config = dict(
    n_layer=12,
    activation='swiglu',
    moe_layers=[4, 5, 6, 7, 8, 9, 10, 11],
    routed_scale=5.66,
    balance_bias=False,
    init_std_router=0.0152,
    lr_router=0.00492,
    tie_embeddings=False,
    optimizer='muon_hyperball',
    lr=0.00851,
    batch_tokens=131072,
    seq_len=1024,
    train_tokens=523400000,
)
Below are experts of layer 6 (counted from 0) of a mixture-of-experts language model. Rows are named router (the router's row for the expert), gate (a neuron's input weights, with its number), up (a neuron's input weights, with its number), down (a neuron's output weights, with its number) and show model dimensions 0-191. Each number is 128 + 24 x the weight over its row's rms, rounded and kept within 0 to 255. Numbers have three digits each.
After each expert's rows: "comes before" lists some tokens at least twice as common just after its tokens as in all text. This comes from a sample of Wikipedia text that the model never trained on. Tokens count by the router's weight.

# expert 22
router:106127116106155117165065153119115090143169132133109099105146133123079118122147117140126157148149140107104152122165137154143132123148124127148128123159139148154114108142119149108086146142122163069080152109135122150110154108118123075134109111079144095137111118079124124102096152105132148087154149186108156144106108146162126086112148171154098118142107110134146101135135158123112145138137124119092135149136118169120157141130131178137157141107116127156121131099130108148144104150178116121162122136091121133125112161105149148124176166134113147119083141115114139107101184113110175177
gate0:133146103119092122143140112156110107120128092134164173137150157130098118135087131143121136125151109108153096159076106122188164129106119107143098125121116097145162097080136104144111139149146113154102161136118117125089141121105149103099140101126076109128134150120155162128157127107134119139111140173145095141132138133087161142127129084118174125158168164094163137131123133132116138115105117096122138156134119105153155090149108104143139154109186149098162139126137130093152097120187125113119122077146122091100135146119137099112132144117132108110133178108169151111156100149183099155
up0:137119148119106133084095114109123118112155143092098133148104110112146117084148098163132133175143141123110140103158107117114098155099099151125118130156131183120116122144161180097134105107149119113147089119142125179150174160106135131127150154153135139125132116115077135087138118167136166104131133147104148137119145178103068109163119150137079121057132160146178130152132134137164175149110127132123136123107113114137130122132132151162111118099130105116098131134089128102142120121119111125143133103088137110102135148133129109071112122145154179144152109158115134165162181089123133139
down0:112112088127097086077165098078097178138134141148163131122122134142155130144111119119128084128076151112150128121118192091115140138133176140102119146153068133150110102180111175128120142148156123113132107121108156128131130106098138120154137158094146114100123120114103113136131115105116148142153109128153110133089165102094092140098122112138086112156087151127163139140148155136131154154139154137085082139132144134164166124144075103123139133110122126134079151129125109117160103124126112133112077128111125136133138147124090118156157104125151139085105107139125109129118179106140155166
gate1:134137121104129148189177112123134145121152148112146106107127140159139116106137132107117095131103118109142134109087097136152156129130148150153151101118159146135089135187071131116123153147152108124115151139128104154154086116118146137103115115144084114129115088146126075103140123154117134148129106114107116174094131096140112188109145136155112126125111148113135149161106079093129145123113114132091131134158119126153146148114150127127123117127134118080115160146133152097144176137144069084150106123171111158117134121192142119096066137120132159148141070109153105142156156108158136147
up1:118188137114140127143129177159107129108126124179165121102145137161182089143092126090157123115116139132161125117132130140116158101129185199117130162088143135111135138104087119107133089165147134146136091101137159176113149151129070161183161144120143120086111133084105144096115109101093106139140120152126095131131136095152150121125135103116153130137137126115118149147148104108088113125143115159095115092136148084131101135147103141115142151156128125120086124097073158139141148112097110135152153095103132111122141158137127116134109103112118117158172113133138113116102134151119127098
down1:114123106169150115145133120130143170102120138130112131126167125146132151113135156105078143129081145102153133108109155110067159092134119136166127104140152103158146148144127077125076122142167119090109116140123096133141114136109158107165114123153137147132134113089137109131096147155137134114098197131165117151119092160156140104100150118133128174134099149121164100129139123141127143161169138123146124124127105142112147097096111128177107109122109118097117129134109117113129193118107128131143087149082158143144129148066114164148130144079098095109132103100104127124101160169109162107
comes before: " of", ".", ",", "'", " was", " is"

# expert 70
router:118099094133144122167127115116137104101197140131116146106128131161126118134156110102154108106093100071136119093165155071125117151146189131149121134130097142138148149158101141166131144102164141109122125140117113126194129119140122128106087092141164090143123131117121141134136121147160135151122122137123127098165111100159174142124115114166115118093134113149186112175142137074103145096128093137140132116096117096134102140098137097133086117127110141150130103154162110190166118141102115149119113126126112108163110110134126166130132115145103166155124115133132183098127120136174131141
gate0:088129120141150155137109107176132123069107137144108137145085079164155147150138124121109127127109095157096099130082089139103122136149133128157104122128161157129152136125175119115126141109139107098110141124125143113126158100081142173141099176073088167144101118123102096165109136159116133138155077120084092106194100105175112124114144135145122152149154139136150128150118139109126146121133129162160146121089133128135145118110093120128098148136134108118146114108121121140155106106148151097151128156132141123131159118126118093179162116147144146097108164164164148110143169118122160096
up0:124152110151179141149153169147085150103133111117118133123106137136116120148159133077077110087142125143140171147081124164106125096136107109148129161118145120158101136163147144141121115144159118079148133130094130144130115123125120145126136103124136150111104119141160111095146146135157131103104117122095116102124173099148098175162143146144154109084137194128167135171109128158108177101101134143153119123130108126155151121096166124118135131104121092160187124094098130167136151130093124152142084142131135134154162146126101120093116083090153106073118105128128087108117118111139128119
down0:091135126138113091128123102126115121109127177151141126122111123126114112130111100094124153107132121104143143148079170109127171101134172143108155159116150112089133165125107132128138148112129142090125119117106167165069098151080123129134119085153138128154130137116105124115145135109114158091111130117126147131119151115150081179111189152145136118127161112143140101173106153140152127137091148104189135148115119131175146182129132093114106117122171123131128100088168127124120081183094128109092148127123135157133089125152130092127159128159127138120133097177153105098107142154126101137
gate1:137109113131145111092117122152110119125117131109129174139136117144122118117091131098085144110153107188115163137159112081099122101140169152116111140129117101122195136126133115153126138110128137139187123135124168140147145113101122122153152110149098157162150141099138109131095132155122118131128123143135103156142117147096177113121167153124147159167145132122123178126146205105087124132139097154079124140109086157130125129097184144139141173148103146133121142105131126082156109107101124180136098149144121117103116088148147132089139061155151109123125101140099140120122104104121119119
up1:113138112119159083133148091153174115149099122068127140134097101120110158119137136079113123085155128146111110094139113099124129138141146133096133139097123097131135109120125087123134106083157114105138100098127152118108118169075118137103148162151114130121116141126129112148136131168139082146120141127133163125180131107098133161125166121127179111134140107141117076119168155105105086120136159155107157149114106103132129138135155167136105084137137131159127158083159156126127116131189109157097087145128125089120154086146131133112133104179143103151158180142118150113154145119154119156
down1:127126146115093162130174116130106147135120133134142096151163119084129150138116114119145103129134111127098152130153147160148084149111118141152175139126113130151101146116143150157135078086082090114139173115130154117124097081158122135129133122089095123163130141172131122150141081194134161117118116168154113132172117084138129127169116151125108093150106141083097099105118106099103129126102148134102140124130126138109133120138188129095140122149122131135180104092111136119110124111086109164147135137104128100140178132166110116116111131155104089157144116183174112160134111140099122129
comes before: "s", " of", ",", ".", " in", " ("

# expert 15
router:110161140139137098117109130107104127085110104160162179158169113140138120170120110107171160096093096182152149129135167146165092175098105142158138100148106103108094095127095118113102094103092145129114141129171124134157106098122116120131140109106135171144129103136140106183119131150124157116140092174162135157122134104110113139123103135147124156131076159136096127150146100133165082143124124150160139132129127139133138077133141104134142095098132139101161133093126149125118103101174138145128128150152140142107100128121114123069152154158123137131144172139100097158105100141121105126
gate3:114158120108109108153121085132117124139116087148132105098100141165129151133083120130153098140139099155133149120105116134113130116164123131096103120151138099152147136121057128128148157144154136143135145117147143147168084127187116178108126116142202111156124162110159124092158131112107150152150113120082090107136118140155124146128155151140105144132129105124112137104114108127064121101100161109131136123096139120125176142114138126126132121143128153165158124114183153109101110170124150099149129106192104102128097112117093073111107138120129135107167135146131121117134160153128067107
up3:131101157127144150099132141119110153157145173118117149150148134079132137091160132161151174131147151162134129101164140079148116150074181135135130129110153120126073106121162166098112119151136087077122128136109144142129160066106127117145130114133108100104127109122127149118065129132092133079107139129159117177107093134143107120123135106131130103100123125116106130152152166131195140136114107113135166125119115132123087125149097148116140125143134082119093129133115123123144144090119147116128084092162118156122179134156137185126155101143130111142103109138128106142086145111138144106
down3:132085136127122168142127112130116162165123140135095111073067131150160143159153104134116167129160135100126131118163089122143112161160203174131081152153086146117150122142145128199115131107140104140117133172129140135138108113096131115154125142128127078135133100141135152097091151113129171130119142110143092108109104109113080122123112102149130124138154141109141111124136114071121118120088146131133104099172132118188109121085126070161108138132092140133132107110110096153123122133129134157123150132132109144113117122149131141111181121137096106157113119110163131139118156116151129163
gate4:116164117109130102112110108144119142042105100138129139143115138119140089086169124113096122155165101122158160191110134131129179147113107115112088139144164142130122166150145120126129071151178102071140123172106162125134102115135082122139129152108175122132167132178113113125149099124109126089119143114112089107168101140090130161140124094126109128113127117106156140135141142107113149122143133169131107102118116140138139148106131103144141147112119101156120114160120124068195105157129141144151100129138092167148097097122117124118136159097123118139149130149124121131127121118153137101
up4:115131114114129184105135153156103108103120121124103154124125138117118109092137125110127142095117123068136123090107161104111133111114122145118137129167181122093156154197152127117136148111111136110146149093087101099120090083169162116155158102075123168116129149146142120121135145111128159146148104129127106131133173092133124118104158126104107115147158142133123113144136157137103131130133096101124132115100164115112130108104111146121115138171131129178129155129154105126110104112149143121146100045165114128097169129139129162130094106123174140143124133127135148080161184149121100170
down4:101141145116179164148153128107110176088151169107167138121137126105137111133140100158126117095114124163115153147104103127086131121127149113089154123152168102076187147123146103122125088091131094137100138160125164115121130092088139109182078154120133159134140122169110101090192116127098158127137123130115132154123127154138149149142125155120142089170171122109143112112119139104091138109150102092164138115094151092109108088113115113124118151124125140166089146148126133131158152138168109162124081145127104152100114158139103145148097132094128119154119140133154116108137135138128129107
comes before: "|", "\n", "-", "==", "===", "="

# expert 86
router:131155139144156088145143134142134128154150119125153094157174107138134156161181133174103116117117131122188135129120109143140100126128148102163170144149134095125128145112139112142153117103120136104139144133111154148103119105148153112106150160123153096116117116124126137103152077167158082098126174149114140165146136104132128123152123091181125115093095109150104117100080106115159139096088137114109150133171125127150115132101087139165152125147114123118137126168099115163101106149135173156126125145163129167143167142117141101151152127108128100145104095130180164142193108127169149116
gate0:144115125122147114113161112153125122162117117118147105124139139154070140179143138115103104125122121088145140170156133160139101147106199124142149099123119162131125159065156165066121143105098143144132125134141111124097085166129168108126149111114154127149139128138117150143120132166142084129121164150116120054130151106158094163141138135093148099134129135122143127162130122129120061096133153141101127103160135132134116123097137160149092139100158115130117125108130110168145154171165162092147115112146093074116123149115086109161160138147132114110153133153132123133115132097120115148
up0:139133135178132132123073145147171121146107140119151073168112114143109180129119129143116166095106144110131154111135169141087153127145135119106135085111145137130133147168143095145122122156176122143106123151129096123150127127111115128126143118159096152145151130106179095103118164096123096111144157145120109142129112147160182175135140119136118083155160093122136103097135075087156116104077110160160121124119118087149112108141091128124090111152139106128151096104107165129091147127119174148143169146121131119128082116117163086124125104110144167102164138135121139108116112143135129097
down0:104149134156143109168158120125069148059153120136119096129134160133169097110105100159103151105151125101112129143125154129082138137141094152149138091142133110154154101143128160170102109077104117118110130113110159152155147105181126139140124139128151128150125116122164113092141170130094156163116147109139126134104143131161159144141135125163155133111131150155089097114098143119123124125120146115108083138123130106131133113102150105138127102155120130147107134109083110126157128109127167148135084108108122103146092166100129064118157105140083144125099205124118116115136178116096110128
gate1:118146090101116108146105176138114111088110136129153094112121146147142122101099119109162123129170139186115050161154111125125106128166108129196096151133098111138143156102109157115146134134156124125141079126131152086110146123125134103148137126139126136107185130161137151161130131097112142137116144148123083152145154136146158121109128090094108118135114135107155134131132136097082116128126116079144131143140072132111161127145194154121102138128109137139139164106102094184152109142096130161140144134132118114115131104147152135095111130137170094123164159117142113133105102157111125079
up1:118104133071151116143106168170089099133139149116181126175147152148168120113120107122140110128146123134092100139138086156126101156167081113124109123154144128090176112170121152109129129144175166116139092127134128094094125124112138110163099136164168128070138171159101140139146114121147138140140160119136111121136114123141118141091096128132121142118123124128113130125137138106107111120151120105145176197146107077120109110148176122109122121147074134134136126092119094158143140109118123105105129120139139094118134127097136127123145148135161160125122153105132180072097123174100109154
down1:139087103160095106109116149154133151114120163101132151127111147082109149120102096093098130142157103103137141135127123114146117137125166121098119102112157115096147139106078102139149125114141124119145141114123141097136161131123131094092151129117103134138138123134152178118153103116154141155120089137173091149175167096189108117108132113136132128100176119114108110110139164077124130134101113136142148083136133137118135125137153137152085143172102110161181146157152070133144122144091137126136127146137164123125136115136115120121144140134111059116131151205092128107153072145136135153
comes before: "s", "d", " to", " of", "r", " with"

# expert 9
router:146152142147130135117174114159115100115126110130111098119147153133158102128111169139126160107131161120122152099139179152148159092168146148132115118104155076086116130101141123172129107088105119149086135130098140141126124142127096115134119137121157094142113098148129098133148114172112077115126106121106135097111129137130159159115101069122137065164093150126168134129099105141116122129097138167099158125149100104141157125129060139167144141119116158116146090156130126135118146092119130157112168160129105158154142108081124116112171162139099116159113119151124110138134118111175171115
gate1:097119104140091107121117152163141123170142126142139115118154123158109120127120118180106106127147162116115155088126093117148163106158117150099100134120166114155136099142150132148121104169114130158162142146136100118147146156148128128117107145146138126173137101129082116111147129141132131129138136094157167155183089146091166111154121113135096131170109120179138089172106160102151132111145146171112181103120113120125102065129137151122104115102097082147110127078167139145108102130127159120095129140132150158120117131089131107115154069137163103109119138139121103091128157137170110133
up1:141099192114128159138111155102165111119126163142105141101127157129150173074130114120150156127145075146135097118138092103127137159146087139104108131099090092121113126125135155133118129100130126134164176117159135097139115148122153144109168140118115153108086135161097138151123146132142154132151100139135117162138116129125078131099074147106140096108131098138115138113158120137122168143098101155153138141097098161140134114141110124143109153113116123157074111155078085162143133114157114154144109106153107145129142145128189167096089122119090152131107130138122129146163149145078129174
down1:129118133158094157106112140111142148146123143108121110158136169138116144141081158136188160163157082140112150103153102098118087116134106142138143144157118123148118152117129137164119118139129130170126120121146091147153120130138121114138165145085142126112134112078116134134159125167142120111132112113159121135124176116147159148104115115101106138129181137148122067154123132140114124142114127130144114115157098126135142171097157132110105110102113140133082106101150162121137152098113080128115078115148158095143137127147067065091108171129107125097164109120123124170069166108152093123
gate2:119136142122160118094086144131131141151109113136157131144141145125134122151086146112164172131132133116141134115122086114150160116084150130129098165127114135145160103088084118159147102110123086142120123150094107115099112105133149084126121160114162149104103098115103108105134116150109120093135118109149136147166124121120102155154153117159068163161144145122152144137141089123144154162121180145158142103140099158127142093132115126137124168150121140149144123136131155114125113091118140137125155100105105122189091103160134124170082122082120054132127133102143118181168136100161091115
up2:118156126098130128146146061098110127122149143108157141136164156145094116145181114099113110120094104113136136139140146093147092119113142099183119117133133211129135124116132144115099138140107113138092173122108149119120125148177128139095126128158142106172135120150146129159144104111135128102145118164118127090084153144145166110121092119151205131146113149123119111128115149122118134118120156155085160135094143160123165081111122126136105116110197108103099132118125150109142128123132136123093107129133136092120151114085146109142119088180121111123120125162117144108139139063137122152
down2:099141116142110154126122082102093151147125134143122146123104125095149127058111124151180113126146163124151088176100122135084132153144148115137113140094123111142139159160127130076136178130119160157113093129092158119156158075150125157139120164127126101072120150154088167111097158124102142131101096146083149104142144127158180116116120120122119164116128149078112126146147160138141147167148153129083116128143124115147168153138151163139121164132123127088104167120117103103132071171116128134137132141095140109115135111122120103136175124107134114120158107151112113122127132095121126144
comes before: "s", "ed", "e", "ing", "es", "y"

# expert 49
router:134137123111112149130105101152165126135106112106128152117152147129126140175115143165121101105097163113134129157110095128143122141124137120136157140138123101145066105138104072125122115115141144131146078169162145072150130112136126178156137120131143159102114123120065147135108129108125104117127132141147124128134117132100150139118102042111099120104109163144109176110067152152145138128099111159127114145124145147140121107135134166106120105131146058161126164168120105149106097137173123079153139117119138108081154143108095116077103139127106116133150105119126155123155130155157131152
gate0:118155160178143147112137107127148119109149146111081127102130118097133126136104128088113130132121135131090133146105133151115156139162118151170113107147128138085138169101161112078134123094155122142139114154091106110122147153136112144142092114137113142126153104141084095149167158147119110135179132131141068176111149140153130151159173161104097131120114118127120126160147156115165154141115108169136134174147129103124135173154100112088121113113124150124104127129135133086132107075066166146134141107164124113110123110116146157110075125098128134136081090121161107102162090102144110126
up0:124124083096111106086136147090132124133107106147153111122120156137150125147130129123110111131137140118110136179094106155147104111123146126147152149143147106144087125141098141127119130149089169169129111156142181082132136114154136136119163140115119073078117145104088115106127106098133133118109131108121154102118131122133200165114101093147155162118111104146126148130114116126133109131114148135164143158066131141116108104129163142133130090148114125173167157139124104164150143122153134087148110152081103131115169168122140143076134133148129120114156116142071171171074123143150129147
down0:114073076133125149115116142076132099106103169076131144106123140127118147131123086162142134136144132119142114109166161132161090115166141175172172149133111126138134135133132155126128120164140127114093104095140135092142091121136154146136168080086137144091094176106121124114144113151160126158122122114112130121104156140121144145100136100132116157114132158105123137109118102145105111136099109107107177126128152124162099131118147166132105153163151124107144123169155109218114101159099119127131110146140129153139136155111124120096150121101162132122164102179105135164125139119171111129
gate1:114123129167130116103162125103100127131165093156120111115077162134089121103086119128122114105174143110109130128149142172081131121125117093151137156136130128139165127117162128161148088109147128113097136148160094134128183123129130130106123128125129140144143124162108127181169179067112101103140105111126156125126186144166161151124102113130089110174129103103136114107145151120139080092124126132148069101134140107120147139097137123162068118101117097101140159155121162102119136134137157104097172123090112125106127168154117121141128140099118091140138142121168160125146120143131116123
up1:118139142101115138148140096167111133134120145119124151148149147131135133097080136151148141108137090100158151117153177143104120109116115104110138126074084150095129107144082139131135147157156095154153140198145120111133117142161160108171203134138160137157132113161147140114132139114134145134130096097151110140153119104124132106140116149131117108089140171109108162123139112123122123122081088115127103110152124123106102108123119096092174144148104158118084101135092099128151133139136143176117110135126089128172157117104136162114091126090109137082120158086161104123148090126099102106
down1:120157160113122122138129120094116200157126113106119130093130098061167079121156141113103097128114128123155114147177140146162128159108135134132132139118122133112120118171124129151147136139113102143124090113126119131136072132137133105128147152144124070102122113102134118115156119157158103137121109169160143102128164126139155110142124131127157140155147096135135167162138098108115165111124121122147158107114114116152141054138141114129102151113138141118096155111119132190188131164107135128132081155150087132121119137165133140094128086124125100155166124143120080116102085114126104080
comes before: "9", "0", "8", "1", "7", "2"

# expert 59
router:114100144142145123106114136132110151122150141154176195181139089151157118132096136156125121119098138156125086133138107129148177154124098152145163086142142081132125126105090107096134134129101131113097113143151091123182132085138165158123146118104127165116156129129120092173142122138133136139134076126163132105133134110087110115119104059166117135137101176115103152144130140125191131120166102140150105132097130130137119090122109106111129095088153083144109122099130158129130086126111139082157121098115120150131125114143115141144133145115149162103147142151143112135122161099125099165
gate1:129136125156182152160145120175130107161157091140141117152124084148159115053163129154175140156175094167098172133107122128120117151158129120122142154130129150091094113120112140094122131126088128116109095095136141147130160103088134134111105123141104099137136134121101139159088140122154123118129098121112168160126064120133174119105082139138122113077131134145121114132149160173114127135160107163112092130134111133145110145113134140118069114111121131108149162136128120128161184128160109145081138116119111092123170116128121153158140124108134162099141107099132108115127157123095136142
up1:121140143118087090112139088097111130110115139121109119104108133158135121152136127131137135125088195103113115114152149133155128142128135122161129157127142137145158145139146093145147122098145084132142145143139097073103163116125129155144165085147089156108088119105117077087141154121140152122112158092122113142145147137122128128138129117093148180118107100118176140105145127121143122121102172064147112111103120096146157154150180140120199119135138144144092108172172120097163133118142134120139078164148123165113146152156105118097122125144121127104133145093106133101155150112090094144
down1:124143117156146205133157113128139092103157087136129094125118114113160108080160135147188122128152136141108136103097136146156128143137130157151119104135191133135075129134143119103166132134126115146156139121155144150130163094140151078113092090121118096105074143154105105139174118110182140146098107097123117154139130113113107123101094180135139144123132161159133146140110148150122148133108145117143075093156135109116151114146117135148107123116090163147100159140139145114130139131102109103125074140112119135124165122152113114148150087126129156094136118083139106133130118157097173157
gate2:115135124107165100160133126159152113137081112119109125161100143096099145125140137116079159108087155114156113140132114110164129174109141079136111110152159140116126106096129147091113098153130161120152114121146148142132098127162091145118132090126163167124132109106106184126122168108142123136144136145125138141085148124135121129130120144130093147152098133121118140111113127120140123122127082116142117089110111164124158061124172144143125141114143163125152103149130135154130131120133124090131136112093112138155127173166128087108118106153080109072075135153191154193148154127156113154
up2:140096122084116148119138119140090156157137141117153135101117083120172166179112122088100130139131139085135106110148154138139135118158138150110146152082113104095104155117102156142137108121155134127115131153121115149147117098139134160162178109110074126135138127128092161153129135133077106076125115129107113120147167112167084102152110121125165165156130106103152113124121133135118086148087133147092130136136133120158132143148106158123118100110124120128145128095153160161129086127070127083124161149173086166121100135122105173136156142118137148149128144145119093133177104149096102137
down2:142207121125097099117127135126126103093137131122117104159114116137101098089126139171137123122151150147119106132128086151082191113102115125100085108157138104115113107108146108165173135151122160097135144130141113103112159136108101120140110157157144098096105148126151107104118147163152161151132170150112151084136122146160119158116131110136134136118150156118144127138100152142167162099124141136099133065108135116108089117166126132117159140178117128155099134113078122165104148134177086110116142122125137093097149115134141106147109116112115144127131130089161167135126191144111157116
comes before: "\n", "The", "-", "==", "In", "==="

# expert 88
router:095116082131098078156112102128146125106165116144128164121136179152105101141161113119105115133121122101130142127152144099124163137143111127151141114101114115080122153153135124138107141138134135083115106140111109140175159137123156119129117105128166086097111142105135110140169125079161106128116152090137124095169146113144135160138133139123120095115147175136189104189086115085113125103129126096122141109099133131178126129105147125077121140123164141141147107130139117176135132141131081154113080135153118147160125121134115143133144107128150158184119114120138133065088140163166148144
gate0:129113123137110082107134119149109126138105097103122130158121164139142113120122125131110140140147104129130104125137124147129160122182142122106152103116119112053133096144142121115133123092126148146146135135152127135152128136103132087141127166130142192132165135121085171101068070082120093147154118127140172136168140138135155100144131123209174132132139115167116140154165151139097127134142127143110089103154134143100159113101081137119164114137099122164117090100107116078150118149146149119140074137150131135147089114139078140157144098139119145149135099134145114131122125084117119129
up0:143157141142126171145111154116101121095152147123121145090158097143123113153147119146122097119123154125145129129113138129096095100148119153166137145120137115150098181117150145143124133152122131148127108121111146164083123153124135155135147095088133112152110136116146108174152146123113149077042120148120115157072131098132144128118085143104120104089133109127170116112100112146128119149089095121186121117124154120140107134123155158095134160137143155123125159128188084133086160114114105148117132137116126108125174124164143173057091152104141123125130133093104124122128138101121145175
down0:142104124089134116125145104108141106109129125141151140110108097133152130131153146138137170108129103106134105158167119120099135123124075169215146141123129152128067093139172159103129113134080146116114119134123158151120150116115111128125105136153145153100124129172109137124104121168120211134128179136112128151134118129159144097112105083112104152138135126092114129130152098124103124147154139156130086127141150113144131166138107123135094125110140157136142110157127144163118141116182144163110146144096148162101103123093154107140150072103104103137133103153083136083164125124116095122
gate1:163150154134119120110122105120130136096115145105121097080156118094104165126123127140157118145180137130114109168166113157131141107179155149163136155042149113157151106133115084127134114154163147096110132126160144103129084139154115137151144157125145151168097107166074101106140138118126095120129120088099130121114115123118110091106140084155113085131088121125136107147146131093078123147123102127105121132139116109121137085139119148178117107102136125173115118143158174144164106145133157095125171118105138145124103113112134084094127122162125144169130138102122132127108142150169137130
up1:126136094115157142163136150185136102137144091144147102125152150127124126134152113140107177140197099152126171085129129156123126114091152089179148109136132150112173116173123125068115105116136136153074134112123144158132087139122100087128068086147182153137130146100114133123107114137162096145132102124077142152152136113163148128106130135148157112087116144123118126097142142134150112127153114114079119140101087123126126100127167137140087103116080125152110152135110117111113140142127109132111129121142125077122105124162136125144153102149149173151143142105096136155138108136116109100
down1:142116137142133182155154166108143143070155122136114120165143156154166131120153121095121067125126075103109133135117135076132167166107148124139142082095110135121114120102157128142104112113164148144163112137134102143145140090098138102158160138131136136135151157181126123140124126165153160147110080128156152126128145124103134128107111090119112170093123167115123131085141095130091110105119133092113101149138129138140171103100130124111125128169128142110095126167154098123137149118110178134136080085148158119176139146164135115100138070136078136122113127122114120160128135111135111110
comes before: " of", ".", ",", " in", "s", " and"

# expert 74
router:192119153097126143068133121122109157124133150128171170157155124151156144142085121107105155113065142168141112104158114126124158130137102139138135088114116147115111141109099156114146149150121136135077139155151120108159148123118138125135167114124110148172126145135121145151114095135124130143127102107130110083191125117123084100127150098156131150119091183142092126137101125101150130129153097097143132118142103129086097079189099115144138109107160074122132102151155155137133112090111129129119137082168128129128126145134100152145124126149144145116117149141134106184144127128159094149
gate0:125118146121144108104136099144164146131143121128100122139129096077142138121113134137144131162135131145105131149104136120151157131118113138153095109145111134111139148110185106113127140089117096100163137104136130188118134124114164110163127170136141122098082119109142126179148127176079074088137160117145100131140091125146117132130141098147113138085115159090084118206112121167143103107141086156116137074165137129108153108156114136112141136136115098142171101130115122113128122160137170136136129143114116094148161121134102121155109122113145159124118061147155140144144085133114172098
up0:124138086122135154141127172099133110117094132108153149103125135159125119162153133088095106077105150131163120123184125104131086099161164100106196159131120127138117138143093149139149140140141169151133142088136126097159108131192093144120137131078107121137167136150107132087134090091145133165150130137089147118138162115129124168125093147096131126135148079144130131132142162104114146127119125103114110166073118107112098143130154127128124130122113145110110164094168152117127128092126123099098150150142156166140106094113176138111153160118108119119141191121114112132112138116139111151
down0:163133134116103176116137159104127084148129137130130143125120142114115134145114127128107130111092159180130180121164103148094100132133095061125125198142111095124122167139143125115128142144137124119100086118118113097117149177105119161132124142123135126170134115142100123125103112131132127144123143170118094123112155116139121099142163172179120127151165119113120130097108109087117101158137150127114129133109166145071181151133093121175141131117132066097141141136171144137094136124141118150148149127143143128089104126122118201109150149068109149102089114152129127113134113135117148137
gate1:126165133156154102125129105118101173098149124065151118116155123134109102152128117130121105111149129147115123141132160146103168119068134123141165134137136099113132137129110121167151124101104147181097097155118132175122110162104112127134147139119086119156136124132130130151181117124132158145099095091140091159165122100157077112140143081098114135124145187124142121073112163174112109074124129080157124152174111110128149156154113149144122134141144140122132098105119130113144139163116112117122182133142153103100149083160144122133115150139137138157104145098127135080095125129112104103
up1:122086138148116110140100164123131116080095152141138124163120131114146112110136144143201128116128124103103125129176136117098133136136121126082116165119118161151109125144140160149123098145112156126130160139121153121114136144141114128095101155135180132128097099104174146145107114120117145118132161132147147141119175137114136075154100116136162174171101100152067127162149131129134097175173132094095110055149130119137088151129109120155126151120101094140155130147066133075154113143174147142146124149099136132086134119085125115124112141135144125100127116138132078119133141101131132119
down1:122166167111144157115106145141112148133139120132139161142108104129097084169121090127132145144180163114138120123092120126127082127068155142132132180116148122156087140142152143094117121144141137128134105110118139121118168135131097147114135080090110126165126109165113148123083087142122103126099109149130105076137165148113136112082099172116116158128120150133115196137105135136180133159132138116135121120127122153163131123119092146102146124115124149099115148140134128108112140139113155089160112099083145163152087128087145166147137163132147094102162162140142151146153139120105067135
comes before: "==", "\n", "===", "The", "|", " =="

# expert 38
router:152135105156144087121125132101099165143134087181128113157108142140102136114097158172112101117098085162112093157151136160144142145112155100146104145140119133129132094119114148143131136129088142155139120129183105083189130152103153121112151128115116166128151122136110104138110141125131133159140089115148157159107157127113117140146089111116163120143156098131133161107150164129148074113113153113121127129138127103146095130133097172115116092088156123131167105124089139144139106097120119125106124143089113141129097119153115123110065134112091113118163112089156126115149169091164086180
gate1:144136133146087104090160166151102134149126122133123125158125144119113126119148123101111114117104140118108152145133147104139143125125172118112103114144154136126168196110150160135133100149138143086104151127111126120134122116157112095094167156110146126108130092113130061120159170200124131126094129134141096141082098135113098135110125120155160075116136152136108129136122106124157159145126156112134130138092124114150139118120091096146119135082122103123120121086133157105163148103103128136151135169136116175131122086114152095092179214142125154124148129150128128113109067116143127121
up1:090133130103151102155094100072126114095172104097137142113109119159100128133105119162132140120125140148118137157134137148101141136144087135151114112107104101129120068158122094135120123106141112103120143103155090155149142128116133151146094094116093141128153124126130155150125116058159146148145130145157173128178137145134170140172130152131058167168131111102146130132140116125107091095136122179129135091137143123098138089143139143114104107153108166130082135179166117122102100161147123108128127139158143129147118156142112153178129084124155126108086152136111121133134163148103137108
down1:141116158108097122133093108104144134085138146160131107104104146153089142156153107108096099119095150113105160148142148105131097094134121111101135132112123156152138108124155098142116148151161129151090142115127130105108124120084123120182124127108120156083156110095142088144125097140107084123100182108176086130131161182139142123171157159096184153095165112150123146134143115150167100135174127135125141149104156100140172131146120114128125116126110138075116133103112115103174075183132128157110130128136151140123103126156099120119112116111119145154121133153112151153093122115150114092
gate2:145111134077103124139109149141121125166130126156140123124086157162182110140157130122132150107137117119144095135110162134152135159145112141142108138097141135145118125134116185115159123116130138174161116154146138129106155127110124132129135087139104179120119133131149156133136107130139131092146086109101109099115155074142067122155082068167135164133093112130089129100106142159162131092127117159117090121125110137160151095125145118096139107148138167134113110124134117121084128137156122136132142108123140144191129122096179145131091134133123125128115175141102130070160114156148084181
up2:127152116170141159132114138056115130136132173073148136113137131125079115120122146138119130172112151141113180096161115122132113099143116145109141120138104126143141122142097063132103128161157109097090161132110111082139119140168175132120100150117159094116131115112125103124110127107130143206089166118131175140160115141159176117125152155137126086135138126135116109167147096103121116113101117127116159140128114146126119162102120109166130143152122102085160140151108146098161161155108121140079121148111115092102126153147099138093110105121126141139152096112122111133099154120139145091
down2:169149157123105118105135125157165127121126160144066079146078125119134149144135103097116128100155138096163119143116143083142158138174101126134078129100139116107113139133162123121105135111116157158139112163117127097180116090127127132124162132114143102129119142147136138177119106181143122127141128149116111102158157128149083135144170103121145113096064167143127138150126135141105146091166161159113100155137130152132161165120107106081127138148121127128113163138144091123120129166107135120083137128099101119133129136186068157147126109106113112163099161149114136143138161146098128142
comes before: " ", " •", " Siege", " Country", " Coordinates", " Born"